Below are experts of layer 3 (counted from 0) of a mixture-of-experts language model. Rows are named router (the router's row for the expert), gate (a neuron's input weights, with its number), up (a neuron's input weights, with its number) and show model dimensions 0-127. Each number is 128 + 24 x the weight over its row's rms, rounded and kept within 0 to 255.
After each expert's rows: a language model's description of what the expert responds to. This comes from a sample of Wikipedia text that the model never trained on.

# expert 7
router [153  84 113 115 125 103 164 158  87 107 135 129 105  95 139 109 121 138 127  90 124 109 131 136 162  94 137 105 195 133 122 125 163 140 128 114 145  98 121 134 165 133 137 160 159 123 160 155 138 115 108 131 110 119  94 102 121 132 124 139 119 113  82 138  66 107 144 146  82 143 140 117 160 132 103 110 140 149 181 141 137 117 136 106  83 141 103 111 120 115 162 135 166  94  97 200 125 128 146  86 142 151 122 145 115 164  88 111 163 148 130  98 142 123 144 116 141 124 117 116 158 158 135 118 154 124 104 144]
gate0 [149  98  87 133 120 135 132 106 116 140 141  92 139 150  81 132 125 122 130 139 101 134 139 127 149  79 136 131 140 154 124  50 165 121 129 117 133  94 116 114 166 118 145 122 127 129 206 129 138 107 119 124 103 173 133  95  96 121 119 127 129 110 136 162 112 119 157 120 136 172 114 102 116 124 129  94 132 135 149 119 186  98 109 114 132 138  80 126  89  95 121 166 115  61 129 146 107 147 161 105 145 142 122 137 142 125 122 117 126 130 134 109 177  82 127  97 166 120  93 138 143 134 107 155 142 111 138 129]
up0 [129 130 136  96 167 112 141 186 121 104 134 138  94 100 148  88 116 146  99 107 157  99 145 170 127 179 135  80 131 126 122 178 120 153 155 161 139 141 108 135 122 166 119 164 147 129  72 126 139 110 182 158 124 133  95 131 181 137 121 107 116 109 119 112 136 127 116 116 114 138 101 110 154  86 108 132 160 145 105  99  93 142 103  98 118 143 146  91 136 174 128 125 150 159 122 120 103 131 121 140 138 133 101 142 105 158 118 120 151 161 146 120  76 137 132 124 114 101 154 144 125 149 151  86 110 124 116  97]
It responds to: Verb and noun stems. Word-initial stems that need a suffix next, such as govern, gradu, reduc, decid, particip, often before -ed, -ing or -ment.

# expert 29
router [155 146 111 114 136 100 116 150 131 116 137 124 114 106  95 121  88 167  99 118  82 134 167 144 166 124 126  88 134 169 148 108 140 137 184 127 145 123 104  93 134 130 132 133 158 126 126 153 122 109 139 139  90 160 115 128 151 147 127  76  77 114 107 148 133 122 141 139 113 134 116  96 136  99  98 113 122 167 174 106 126 132 114  92  81 177  85 128 112 159 161 176 164 120 119 157  79 135 141 113 152 138 115 147 129 144  91  87 116 149 125 121 110 105 121  91 136 118  77 140 128 141 147 118 145 110 113 119]
gate1 [152 136 103  91 158 125 108 149 145 147 149 102 134 108  94 164 105 131  84 109 115 134 138 162 146 166 180 140 115 169 100 118 162 131 140 189 126 130 104  86 140 130  96 146 145  80 143 120 165 116 153 127 124 149 139 119 130 150 126  78 148 115 137 156 132 121 182  99 130 138 143 129 128 128 126 104 129 179 124 119 119 131 115 117 138 125 116 114 136 108 127 126 140  69 131 129 139 130 135 147 136 128 110 149 110 139 128 118 132 155 138 134 105  90 110  82 159 112 130 113 152 191 160 137 124  76 112  62]
up1 [135  88 123 128 116 116 177 138  88 131 152 123 101 115 123  72 160 122 121 153 139 106 106 142 130  94  99 119 151 134 126  94 130 142 116  83 120 122 112 169 147 131 173 148 144 161 133 136 109  87 138 149 116 136  77 113 136  99 111 147 119 112 109 132  93  95  89 153 104 151 102  95 141  93 101 145 134 116 157 117 164 108 135 120 127 138 108 107  99 133 154 150 149 148 112 168 138 161 157  82 139 152 128 139 109 136 106  78 128 114 146  91 171 131 145 155 118 110 113 162 147  85 105 134 163 153 137 171]
It responds to: Name-ending pieces. Word pieces ending a name or word, often proper names and places, e.g. Indi-ana, J-an, M-ar in month rows, Ralp-h, Fif-th.

# expert 60
router [129 116 130 116 134 103 133 117 112 119 143 100 110 120 106 129 124 116  80  99 158 102 116 141 180 128 161 106 128 112 133 130 149 159 147 130 150  88 134 122 136 106 172 157 141 101 156 145 140  54 128 107  85 126  88 138 131 121 100 109 106 139  98 136 114 123 102 147  97 161  89 127 149 119 113 112 154 139 113 110 154  96  97 120 121 125 156  89 104 138 148 179 166 112 139 183 113 152 128  79 148 162 129 143 124 181 125 102 123 162 122 104 138 123 130 119 141 116  88 131 151 171 101  84 125 114 146 112]
gate1 [170 102 149 126 162  84 152 136 137 141 136 124  79 144  89  95 156 200 133 115 130 126 145 134 140 132 164 130 137  93 151  96 157 165 106 132 103 120 128  97 133 134 123 117 102 124 130 150 156 108 133 135 138 144 111 116 139 150  90 138 124  74 104 147 154 125  97 109 119 131 103 104 122 104 110 136 112 110 126  95 176 149  79 121 133 105 138 110 118 134 168 119 155  92  93 146 124 164 136 128 129 142 113 125 141 106 121 112 118 128 166 115 114 109 107  83 193 126 127 128 161 130 139  51 134 107 137 131]
up1 [147 130 162 154 150 112 137 102 156 144 101 159 129 163 108 142 185 145 132 120 168 122 104 120 109 123 145 155 105  80 165 119 117 143  75 107 121 132 151 122 107 126  94 119  95 102 105 150 126  93 105 104 144 108 139 147 112 139  97 149 109 135  94 108 165 155  90 144 116  96 117 140 103 171 130 151 108  98  89 119 168 139 130 150 153  83 162 113 144 116 151 135 145  90 136 119 153 163 108 135 128 100 150 112 167 123 140 132 106 121 134 159 104 147 101 136 147 147 164 117 161 123 134  77 111  97 168 148]
It responds to: Short inner word pieces. Short consonant-vowel pieces inside ordinary words and names, such as ach in Coaches, op in bishop, oll, ock.

# expert 59
router [171 113 147 121 139 114 149 174 108 133 133  78 134 127 114  95  72 150 124 135 136 113 129 132 149 142 114  87 136 136 127 122 152 171 151 137 126 107  89 124 167 132 136 152 147 167 130 155 128 107 131 134 128 132  89 116 169 126 172 108 119  75 113 131 101 122 138 143 105 133 111 122 154 113 116 142 113 152 142  95 158 145 131 102 114 141 118 108 122 156 176 139 161 134 140 137 107 106 159 102 141 157 120 145  99 135 126  73 173 168 148 131 155 123 168 123 173  89 104 163 187 127 114 129 175 128 144 116]
gate0 [170  92 137 142 139 124 208 149  91 119 150 103 129 125 127  86  98 143 133 118 131  78 136 145 143 154 108  79 160 123 101 118 142 121 132 127 125 113 111 112 137 148 137 129  74 105 145 103 137 115 137 137 103 149 109 130  99 113 121 129 117 148 161 158 107 132  79 133 105 130 102 114 122 121 124 115 150 120 135 119 133 121 126 137 126 130 110 103 117 130 117 140 155 135 120 154 159 171 197 106 168 116 101 189  96 155 121 106 135 122 169 119 178 130 123 102 176  97 109 101 125 109 100 115 167 133 134 155]
up0 [133 120 130 140 122 156 150  84 119 137 125 120 151 135 188 133  89 138 148 139 144 131 138 126 129 218 118  64 137 133  81 155 137 106 159 125 149 109 157 120 152 129 108 119  72  96 124  99 110 110 154 101 110 130 125 130 113  82 106 184 124 133 150 133 113 123 100 157  95 119 129 100 126 111 159 130 136  96 132 125  91 131 127 142 133 136 128 115 151 137 123 132 102 164 128 154 179 157 171 146 165 150 127 168 107 157 134 122 146 129 147 127 159 140 150 119 159 121 110 112 145 116 128 148 173 162 120 133]
It responds to: Initial capitals of names. First capital letter of a proper noun split into pieces, after the, of, or a comma, e.g. S-OHR, S-indhi, V-itesse, P-ayton.

# expert 23
router [168 113  91  95 136 132 142 118 135 138 141 107 102  78 126  98 115 150  95 139  81 108 134 143 136 118 131 135 183 158 103 117 137 181 134 121 136  86 120  95 156 136 144 181 112 138 137 144 141  76 187 178 126 180 101 113 136 121 165 116 100  83 109 131 130 102 152 142 111 135 117 121 165 125 114  97 130 121 164 106 139 105 124 101 117 141 127 114 107 161 145 127 150 114 132 150 123 121 182 104 132 162 121 135 131 117  95 103 163 117 132 125 138  93 145 108 144 130  94 122 146 142 116 113 128  88 139  93]
gate0 [141 112 137  95 182 118 119 154 112 132 116 116  92 117 144 116 130 118 125 135 116 108 135 132 156 147 146 130 160 177 126 125 117 173 124 129 159 116 146 112 142 112 121 126 148 185 140  74 156 104 141 138 104 108 137  99 109 118  99  94 147  68 158 143 149 126 157 146 120 139 116  98 159 126 133 135 142 136 166  82 126 100 115 134 141 148 104 112  80 107 190 153  91 147 116 125 131  89 148  81 141 134 126 143 161 141 118 112 120 138 156 122 139  75 163 123 133 124 132 130 190 164 145 160  99 118 114 135]
up0 [138 115 144 126 170 124 103 139 140 140 112 144 110 117 169 140 145 103 141 163 107 127 101 123 129 174 124 150 142 160 144 120  96 173 103  98 167 102 161 112 118  91 111  99 108 152 132  63 132 129 136 134 118 102 152 127  86  93 117 126 151  84 173 108 174 145 152 144 123 111 146 129 121 159 146 142 130 125 153 100 118 115 140 158 160 128 149 137  86  93 156 130  83 169 140 107 146  77 154  97 139 128 147 138 163 108 133 126 108 109 146 145 149 105 142 126 143 148 154 118 174 135 160 164  95 140 138 148]
It responds to: Early word-piece syllables. Short syllables such as ar, or, con, per starting or inside words, e.g. ar-omatic, honor-ar-ily, con-ference, .or-g domains.

# expert 4
router [144  97 107 104 148 121 112 131  93  84 134 117 103 101 117  77 118 127 101 126  81 105 151 135 163 105 152 106 181 120 129  87 151 177 134 151  98 110 123  96 149 148 139 190 131 169 139 125 150 110 154 120 119 172 134 100 138 142 137 112 131  90 126 174 101 107 119 113 151 148 120 108 134 104 124 150 133 161 148 101 138 128 112 116 127 149 118 135  84 124 138 146 112 102 107 155 111 152 134 119 164 151 104 161  89 149  73 108 137 140 128  94 122  85 161 117 159 128 106 129 129 172 132 107 112 140 105 129]
gate1 [140 117 149 122 121  92 150 141  51  77 183 152 129  93 112 106 158 158 115 133 130 126 141 124 155 108 136 121 155 123 126 101 111 142 111 157 112 150 114  97 137 145 150 121 132 122 140 155 163 136 187 139 113 150 118 158 111 152 113  65 127 163 124 162 128 140 120 140 129 144  91 109 158 115 107 126 121 117 136 100 143  97 111 109 145 147 123 114 119 159 137 144 127  67 132 141 132 149 151 143 130 153 125 152  93 158 132 101 112 182 114  94 105 145 144 126 127 118 135 107 126 159  70  83 117 151  91 138]
up1 [118 119 107 113 173 129 136 132 175 152 104  96 104 154 132 151  90 109 122 110 102 107 157 153 126 152 122 115  94 164 104 146 155 106 177 117 153 102 145 132 144 119 148 131 147 170 150 133 113  98  79 135 110  94 108 101 156 138 155 175 110  86 104 118 100  93 150 130  99 153 126 111 116 104 108 101 145 120 152 105 128 141 106 119  93 128 101 113 119 139 157 139 137 159 126 121 108 113 128  85 121 138 110 138 136 121  99 112 161 118 178 123 127 104  96 114 150  96 102 165 167 105 171 140 174  93 133  99]
It responds to: Section and paragraph breaks. Paragraph breaks, heading equals signs, table pipes and list dashes, strongly "Author" in taxonomy boxes such as Authority: after Genus/Species lines.

# expert 28
router [140  89 119 125 151 112 139 165 111  89 146 114  95 111 124 122  94 154  99 119  83 120 155 103 163  95 154 105 113  99 127 155 137 138 159 179 107 128 151  91 152 148 138 146 117 177 137 132 161 125 138 121 108 135  91 107 172 151 128 136  94 114 103 162 103 121 141 150 126 132 128  77 140 131 100  90 126 148 159  96 113  87 109 115 106 140 139 119 110 156 136 153 138 106  89 133  91 132 153 100 118 135 110 146 147 148 111 103 145 181 148 111 123 125 142  84 168  97 101 153 160 135 139 136 113 111  80 118]
gate1 [156 115  98 107 146  96 155 157  97 131 146 106 113 107 105 107 119 139 108 135 117  98 129 155 149 129 156  99 149 141 110 102 149 138 135 161 111 109  91 124 154 162 147 163 143 117 153 143 141 102 171 163  86 143 110 116 140 142 121 109 110  96 105 144 124  98 157 101 114 179  82  86 136  95 104 108 148 157 144 102 153 119 113 123 105 167  93  75  97 137 164 128 146 107 138 169 104 144 154 101 142 163 116 130  98 151 101 122 155 164 154  92 130  95 126 112 146 110 111 155 131 146 112 124 147 110 128  87]
up1 [149 174 156  84 105 106 170 135 159 141 132 117 167 105 137 103 156  90 113  89 160 163 139 128 108 169 157 128 170 128 111 107 132 119 121 153 119 110 114 157 138 169 145 134 144 108 122 147 170 125 144 120 116 142 130  73 117 161  92 106 134 177 141 130 105 130 108 134 149 128 140 161 145 110 103 145 142 161 103 149 145 127  99  88 127 155 117  86 144 147 109 122  88 116 100 128 136 142 127 172 100 144 140 110  67 161 122 152 139 129 145 121 121 144 180 114 110 139 147  93  84 154 149 121 131 127 117 117]
It responds to: Name-ending pieces. Final word pieces with trailing space completing names in tables and lists, such as Franc-is, Wiz-ards, G-ary, J-ason, Whataro-a.

# expert 62
router [155 130 127  77 109 110 172 169 133 118 152 125 125 128 138  70  90 136 123 111 143  94 131 149 156 126 186 100 133 137 129 104 157 136 138 160 101 117  90 104 131 155 174 161 127 129 159 137 145 126 154 140  81 119 119 121 164 113 131 114 115 130 117 149 122 142 145 136 100 163 101 106 157 105 124 117 148 109 137 128 121 125 108  58 109 164 117 107 127 145 151 135 169  91 124 157 126 145 168 146 134 149 134 131  92 137 102 137 136 158 157  72 128 133 118 120 140  95 115 125 162 146  92 123 153  67 124 140]
gate0 [139 143 124 144 144 145 135 133 167 116 137 126  94 103 133 117 141 125 125 118 136  74 136 139 157 126 132 133 152 150  68  98 189 130 111 148 138 144 163 128 150 132 100 144 183 141 162 141 145 142 139 175 125 163 140 131 143 178 137 113 123 122 124 127 155 124 122 152 150 144 133 129 192 110 112 106 146 123 100 113 127 124 129 107 133 140 147 127  98 156 155 121 158  88 105 139 131 154 147 146 170 136 118 151 153 131 118 117 167 121 173  58 103  88 104 112 124 126 131 146 168 121  94 141 155  80 114  90]
up0 [113  77  91  84 142 105 128 135  74 139 153 112 115 124  88 149 100 126 102 125  84 165 160 124 147 113 141 124 123 138 154 117  87 135 151 117 100 115  82  97 127 143 155 128 108 148 100 117 155 103 170 105  90 135  77  87 139  88 147 147 110 105 114 152  97  88 135 108 129 147  97  87 116 109 104  96 156 168 165 133 134 113 106 145 114 126  70 117 111 126 150 156 121 164 126 123 107 101 137  96 132 150 114 134 105 160 128 105 124 150 107 141 147 122 127 103 136 138 127 151 126 148 133 103 108 164 113 121]
It responds to: Z and gendered words. Word-initial Z/z pieces in names (Zoltán, ZAKSA, NiceZyme), the suffix -ation, and words like Men, Women, Man.

# expert 50
router [138 128 110 110 133 112 141 148 110 137 142 123 101  97 115  79 126 139  75 127 136  86 145 143 156 135 123 125 155 137 134 105 151 140 159 138  99 122  96 115 156 173 129 176 122 140 137 143 143 106 153 139 112 152 117 125 145 158 115  54 109  92 108 148 122  94 145 111 140 144  75 129 114 108 112 106 167 175 164 122 119 102 113  93 142 156  96 127 105 137 142 154 145 102 104 153 122 153 117 111 158 159 148 170 105 145  89  98 130 165 136 101 150 101 110 131 131 132 101 142 145 138 123  71 146 106  82 128]
gate0 [108 117 115 145 137 117 116 128 148 141 110 141 133  92 105 146 110 182 115 111 107 153 148 108 134 104 121 140 161 156 142  84 143 161 148 140 116  63  78 130 145 168 133 170 136 128 132 173 114 117 138 153 117 168 137 163 131 178 113  99 139 112 187 138 146 109  96  89 150 129  87 138 119 127 113 137 134 132 125 161 160 118 126 127 138 128 117 139  89 148 140 142 133 132 146 105 101 179 122 126 136 141 119 159  87 154 104 116 130 127 167  97 123 100 172 163 124 135  82 133 149 144  77 126 101 120 143 145]
up0 [147 134 161 100 127 158 137 129  85 108 141 112 124 151 164  83 129  69 149 156 132 121 114 167 107 115 155 126 136  76 106 167 128 122  84 121 146 211 126 116 124  86 135 144 161 132  97 108 149 135  94 104 137  94 133 105 127 104 129 128 119 121 111 122 147 128 142 141  91 132 177  96 144 144 130 120 134 151 151  96 137 158 137 123 123 128 138 119 173 108 141  96 134 107 148 145 142 105 131  99 138 111 122 114 173 128 136 152 128 123  97 136 144 175 117 109 118 107 202 134 124 113 173 137 148 119 134 123]
It responds to: Sentence and paragraph breaks. Paragraph breaks and ". " after sentences, most strongly the break after a biography's opening sentence, before headings, The, or He.

# expert 19
router [133 109 116  95 144 142 101 131 113 128 142 127 114 126 137 113 143 119 104 109 122 107 139 147 153 112 144 121 137 131 131  93 125 140 180 137 124  88  90 117 159 139 139 185 125 151 141 151 145 108 143 152 104 148 107  77 152 100 129 124 111  99 104 131 144 128 125 130  98 148 121  96 151 104  83 132 159 141 123 111 166  79 119 111 131 149  79 108 127 140 168 147 144  89  71 182 122 103 171 124 148 133 126 147  72 172 144 130 160 131 139 107 171  80 141 109 111 122 115 143 152 140 112 135 168  90 105 118]
gate0 [139 131  81 118 127 117  93 115  91 114 185  97 140 143 122  81 141 101 118 157  97  99 153 143 127 149 141 160 151 113 173 163 122 122 135 168 142 132 141 112 120 136 135 158 162 140 147 133 141  99 125 154 120 133 151 139 167 116 131 129 131  97 126 125 155 102 161 162 103 162 107 126 130 127 110 125 129 121  77 103 163  86 138 155 150 115 158  72 105 100 198 133  82 138 101 130 140 139  96 125 168 131 120 143 112 151 136 123 124 141 161  77 126 133 125 118 124 134 118 137 161 127 110 123  80 125  88 152]
up0 [133 142  69 122  69 116 133 137 101 131 114 119 106 116  93 139 111 137 123 133 119 124 147 156 150  90 146 117 126 178 127  89 150 149 168 148 104 104 115  77 144 147 112 144 116 139 171 117 123 132 160 143 144 143  93 173 169 173 152 116 101 169 165 152 104 107 141 132  99 143 137 130 151 146 134  99 163 127 134 139 114 174 128 108 116 145 129 117 123 157 148 109 172 135 138 155  93 157 141 130 103 114 120 139  98 108 108 154 114 118 105 106 112  83 112 111 108  66 126 160  98 120 162 119 154 125 139 136]
It responds to: Early word fragments. Early pieces of longer words, often after to or and, such as unc(overed), offic, commun, c, all, disc.

# expert 9
router [176 123 125 128 169  88 176 172  86 119 152  93 105 122  98  70 134 178 125 103 137 106 145 142 135 128 148  96 132 106  83 118 137 143 139 128 110 121  83  90 158 141 136 150 127 139 150 143 124 102 139 133 129 125 112 106 148 146 142 102 117  88 120 140 122 100 120 137 112 145  99 111 154  96 113 129 142 171 142 107 184 133  98 101 113 154 119 114 123 163 165 143 177 104 123 141 123 142 142 107 145 140 104 166  90 158 108 114 139 158 137  94 139 124 158 116 150 108 132 169 153 150 133 100 140 110 114  96]
gate0 [130 122 120 127 104 115 116 166  82 165 131 145 114 128 130  73 112 150 146 104 134  92 114 115 129 181 109  56 142 103 112 143 145 105 170 127 100  97 129 107 163 146 164 122 115 126 119 144 131 103 122 182 116 124 108 131  84 135 147  65 100  92 127 136 118  88 124 102  87 144 117 108 134  99 103 135 114 135 141 103 132 127 129 121 119 112 124 121 137 143 161 127 182  93 132 143 105 153 143 131 117 138 113 134  98 140  89 110 178 137 120 102  94 124 107 117 189 119 125 160 143 141  98 148 139 114 139 135]
up0 [141 152 133 150 107 128 111 171  99 161  99 158 135 140 141  73 107 157 161 123 150 111  99  95 111 192  94  82 133  80 134 160 114 100 159 117  97 135 135 112 150 125 159 116  96 122 115 122 106 128 107 161 132 111 130 139  80 119 149  80 110 114 149 108 138 122 108  97 109 110 136 142 104 111 119 143  96 152 132 119 124 160 138 136 117 110 145 150 164 128 133 119 194 127 135 109 101 133 124 147  96 111 118 132  75 111  96 132 175 109 108 125 102 145 118 118 185 142 144 150 123 140 110 161 124 139 151 148]
It responds to: Name-initial capital pieces. First capitalized piece of a split proper name, often a person starting a sentence or list cell, as Tr(avers), Don(nelly), Ram(amoorthy).

# expert 38
router [117  86 100 122 131 116 143 141  80 123 149  97 115 107 126  87 142 140 111 134 104 124 153 142 147 126 166  82 173 131 109 106 138 189 133 129 116 126 118 113 146 125 146 146 122 127 144 127 173  87 154 158 110 181  99  99 118 129 133 135 103 117 114 171 131 108 149 150 133 177  96 100 155 100  83 132 152 133 139 124 169  87 115 120 130 136 126  87  60 136 162 125 155 124  98 174  93 119 163 134 136 155 114 131 146 152 102 118 128 156 146 100 130 120 117 124 183 118 130 135 142 114 152 129 127 109 107 126]
gate0 [ 99 119 128  68 108  88 145  87 125 106 132 145 117 123 138 174  81 139 138 110 120  95 140 151 127 117 139 120 122 144 110 118 144 165 136 117  76 141  89 128 123 106 158 161 134 166 168 135 147  90  99 130 118 152 128 153 133 130 106 110 120 123 149 124 144 119 137 161  80 165 111 116 139 100  79  99 176 189 155 148 180  97 138 118 129 130  91 102 149 134 152  92 147 111 127 192 139 144 145 101  85 121 120 124 114 116 130 122 139 134 144 129 154 119 160 116 139 123 123 128 125 140 148 114 162 137 120 162]
up0 [142 136 160 105  84 138 122 109 131 101 105 156 146 148 165 153 142 118 133 156 148 140 120 117 103 146 102 150 115 105 157 129 127 103 119  96 104 146 120 136  90 109 110 116 119  74 141 143 105 145  72  83 149 141 149 156 104 113 114 144 170 156 180 114 131 131  77 112 158  73 160 146 116 165 139 182 130 122 143 143 134 118 134 141 128  86 161 124 117 117 110  90 105 149 145 142 127 151 129 137  73 122 152  83 131  98 144 140  86  91 145 153 127 157 130 117  90 152 140 105 116 130 106 122 115 141 132 128]
It responds to: Decimal points and periods. Decimal points inside numbers in coordinates, vote percentages and results tables, plus sentence-final periods and closing brackets before line breaks.

# expert 15
router [127 118  91 115 130 120 123 147  81 104 168 105 101  91 104  91 112 158  98 121 136 110 141 148 123 114 141  87 163 119 103 121 118 168 139 151 158 109 135 108 134 130 147 151 126 141 133 108 179 103 182 153 116 189 119  75 113 154 145 110 107  87  79 148 132 121 140 106 119 148 111  92 172 114 110 110 138 144 130 116 128 113 107 105 136 147 107 130 122 106 129 151 173 130  97 160 107 104 179  97 150 160 113 124 135 126 116 113 158 175 142 108 127 116 160 134 140 136  86 126 126 145 102 106 132  87 124 132]
gate0 [117 136  65 118 108 137 109 166 145 137 127 112 122  83  96 128 104 152 122 163 132 159 144 146 157 120 145  71 116 129 144 120 119 147 138 117  85 114 133 136 119 133 126 180 110 126 122 104 133 115 172 123  84 130  94  88 137 110 165  96 134 108  62 114 145  87 162 115 140 137 106 115 135 115 144  67 146 153 115 107 127  84 122 131 142 175 131 125 162 131 124 164 111 140 115 126 120  98 140 118 149 175 138 174 136 134 122 124 131 146 131 122 160 116 138  87 119 115 128 129 119 113 144 158 166 122  76 108]
up0 [147  86 150 101 171 132 150 115 109 128 147 153 128 135 119 122 160 100 115  92 111 110 151 137 117 115 123 205 132 124 142  73 139 109 148 129 145 128 114 125 153 130 131 108 116 140 146 161 122 128  99 140 162  98 159 153 135 152 102 176 118 148 156 122 107 150 118 138 134 131 148 135  82 122 107 135 110 106 155 110 132 155 136 111 114  79 126 136  82 119 133 103 133 115 147 128 148 156 107 110 142  86  99  91  56 134 129 130 127 130 136 118  92 119 121 174 167 135 121 117 141 115 113  61  86 138 153 161]
It responds to: Parentheses, periods, auxiliaries. Opening and closing parentheses, sentence periods, dots in web addresses and decimals, and auxiliaries like have, been, having.

# expert 5
router [135 127  95  56 107 126 156 153  90 134 147 112 104 114 119 122  80 122  99 109 135  99 123 123 130 117 121  98 170 125 111 119 169 136 146 172 102 109 122 148 136 118 155 162 165 156 131 156 146  83 133 160  86 180 138 123 125 158  86 130 113 118 129 153 118 157 145 130 138 152 106  62 172 101 128  86 182 147 159 104 152 131 115 125 128 161  99 143 119 157 147 130 137 125  92 133 134 134 130 128 129 132 127 144 163 169  94 117 163 131  94 119 140 119 135 123 135 106 101 157 156 137 139 105 118 112 124 126]
gate0 [130 143 103 105 149 126 124 120 120 106 149 131 116 171 128 122 148 120 111 123 145 121 156 145 160 156 102  85 135 170 102 127 154 104 136 161 111 106 142 102 118 109 114 132 138 115 135 118 142  91 187 131  89 156 117 116 104 117 137 131  80 121 104 128 145 130 138 127 110 145 109  98 152 101 140 125 138 117  99 103 130 108 120 106 152 175  96 123 165 111 123 146 134 114 113 127 155 115 140 123 139 134 124 140 129 239 111  87 173 140 128 121  97  84 192 159 114 140 143  90 133 122 145 105 128 148  96 152]
up0 [122  78 151 131 143 115 145 151 125 113 116 110 119  61 113 115  92 153 129 159  98  95 127 146 126 100 148 158 130  97 123 114 106 178 141 109 132 146 109 124 151 155 149 151  91 146 144 135 155 144 111 149 156 106 123 105 178 123 129  98 161 116 126 111 108 108 100 130 132 131 122 129 101 139 108 130 120 164 146 127 127 131 124 126 114 107 136 129  73 178 145 124 144 134 150 131 102 180 136 110 118 128  90 158 102  50 146 138 118 124 140 130 162 160  72 102 155  98 125 181 137 144  96 146 131 111 143 125]
It responds to: Field and cell separators. Colons after field labels in infobox lists and pipe separators in tables, e.g. Province:, Hanja:, Clade:, | between cells.

# expert 47
router [138  89 123  94 133  90 145 156 109 130 164 121 107 115 117 117  99 152 119 118 138 127 152 118 173 118 154 111 133 135 121 128 147 162 164 160 134 131 106 125 166 177 159 144 124 158 168 122 173 103 147 144  86 117 119 122 169 129 138  66 130  94 104 134 113  88 129 108  96 134 102  75 143 106 105  94 159 136 145 107 132 114 123 112  95 164 107 101 110 147 148 142 130 104 111 141  93 128 137  90 137 160 111 147 119 174 126 102 145 156 133 112 119 119 139 101 179 108 107 167 163 162 110 131 144 112 131 110]
gate0 [ 95  74  90  80 132 131 119 128  99 131 140 127 131 138 118  64  94 105 137 137 139 126 142 120 186 115 135 140 131 181 122 119 117 184 133 124 116 132 161 123 163 114 123 137 119 177 112 127 158  74 153 117  83 142 109  96 147 181 149 131 113 102 121 143 100 142 129 129  93 137 109 142 122 117 116 119 176 125 138 140 135 121 118 133 144 144 109 116  87 145 151 128 129 132 126 105  78  93 121 103 126 109 177 102 155 124  96  92 158 125 139 128 121 129  92 148 116  82  90 136 145 150 100 124 129 132 148 134]
up0 [165 153 130 149 128 119 151 129 152 108 125  90 110 124 109 176 136 151 131 129 119  86 122 144 105 156 147 108 134 101  97 127 135 113 132 142 127 106  76 127 124 148 123 138 172 115 141 164 115 144 167 163 120 133 113 137  75  75 120 140 101 118 110 128 129  93 156 154 153 153 110 147 136  89 117 130 127 146 135 106 156 102 102 119 115 131 119 124 158 151 131 161 130 120 114 172 182 159 171 151 151 169  93 171  94 143 122 124 141 161 155 102 163  99 151 121  91 111 136 135 126 104 184 139 161 110 111 105]
It responds to: Capital-letter codes. Single capitals or endings of country and letter codes, mostly sports results tables, e.g. AU-T, CA-N, ITA, Pool D.

# expert 56
router [141 120 110 112 124 131 128 127 134 101 159  95 116 117  86 129 113 123 110  92  86 132 146 153 138 113 141 105 157 140 125 119 154 154 147 120 131 108 126  90 152 144 139 135 142 130 123 145 146 133 138 169  74 147 125 113  99 197 129 117  98 142 127 194 131 105 170 149  83 157 106 128 140 100 108 101 146 121 125  97 133 108  99 131  98 160 113 113  96 138 130 162 134 129 121 164 122 159 160 121 137 138 109 170 134 144  87  83 156 140 126 117 117 115 107  84 181  95 114 146 158 191 125 139 104 115 113 130]
gate0 [173 149 119 140 109 131 124 171 131 159 136 150 138 146 104  80 112 119 127  79  81 123 130 106 135 109 101 125 152 145 146 121 151 147 118 125 126 156 144  95 127 145 196 121 173 144 122 140 140 126 131 165 128 141 133 112  96 147  88 145 134 136  76 101 131 137 120 160 105 130 120 121 151 119 116 129 152 154 204 132 111 163 108  95  67 146 124 100 129 142 141 137 140  82 117 156 123 146 162 109 138 121 137 106 152 164 132 142 142 134 154 134  89 117 133  81 145 111 108 154 136 178 158 139 130 144 131  96]
up0 [103  99 116 119 164 116 148  96 128 103 157 115 107  94 117 161 117 150 123 144 138 136 125 165 142 124 174 122 141  90 116 124 134 104 161 147 135  75  98 159 168 156 160 158 113 163 131 128 143 116 155  50 145 138 112 114 163 170 153 120 145  96 137 143 165 115 119  85 133 148 116 120 153 147 145 125 135 163  64 107 147  84 143 127 181 123 109 113 133 167 138 109 103 155 130 106 113 133 110 165 136 151 115 136  83 119 106 127 136 146 150  81 140 130 140 130 121 126 139 128 132 101 127 135 124 118  95 110]
It responds to: Definite article "the". "the" and "The" after prepositions like of, in, to, plus the final y in Every-thing or identit-y.

# expert 27
router [155  96 108  84 149 119 163 140 110 155 176 121 116  94 117  89  67 154 129 105 105 115 117 126 149 108 143  93 125 159 127  95 137 160 126 127 147 107  92 106 141 183 152 137 147 162 152 153 148 122 156 135 104 179 117 120 144 149 129 107 143 111 107 136  95 109 165 110 115 147 106 131 137 100 103 111 128 152 143 118 162 110 110 112  93 136 111  88  97 151 159 169 134 104  96 132 127 132 161 130 157 138 104 145 130 133 102  74 144 130 144 106 143 111 139  82 163 127 127 163 160 152 124 108 133 114  91 119]
gate0 [121 123 134 122 170 130 165 140 110 118 127 101 115 119  99 138 102 118 122 109  77  99 136 152 154 144 121  95 137 121 118 117 134 126 142 138 143 129 122 122 118 172 188 141 149 139 119 137 129 115 140 143 103 131  73  80 131 119 119 151 106 109  87 116 128 135 134 113 101 148 117 132 180  94  90 103 120 113 184 112 183 152 119 117 137 151  95 102 100 175 183 134 134  72  93 127 136 134 132  94  98 126 113 110 120 129 104 147 152 133  95 129 130 123 127 104 113 121 129 151 157 103 173  96 161  73 117 140]
up0 [101 119 154 135 147 168 146 118 126 117 115 147 155 101 157 143  98 112 160 106 103 141  78 136 114 137  97 121 118 130 158 126 121 143  92 115 146 166 101 147  89 146 145 114 145 130 126 125  97 159 112 122 157 121 111 147 129 144 100 148 159 119 116  94 108 168 113 146 131  96 147 166 143 110 121 135  90  97 125 151 122 166 153 135 179 132 148 155 109 156 120  94 102 107 111 112 128 153  84 114 107  88 122 100  92  92 109 144 117  94  82 145 152 156 168  98 106 158 151 136 142  93 152 112 138  74 116 155]
It responds to: Determiners opening noun phrases. Determiners and possessives beginning noun phrases, often sentence-initial or after a heading, such as the, The, This, His, these.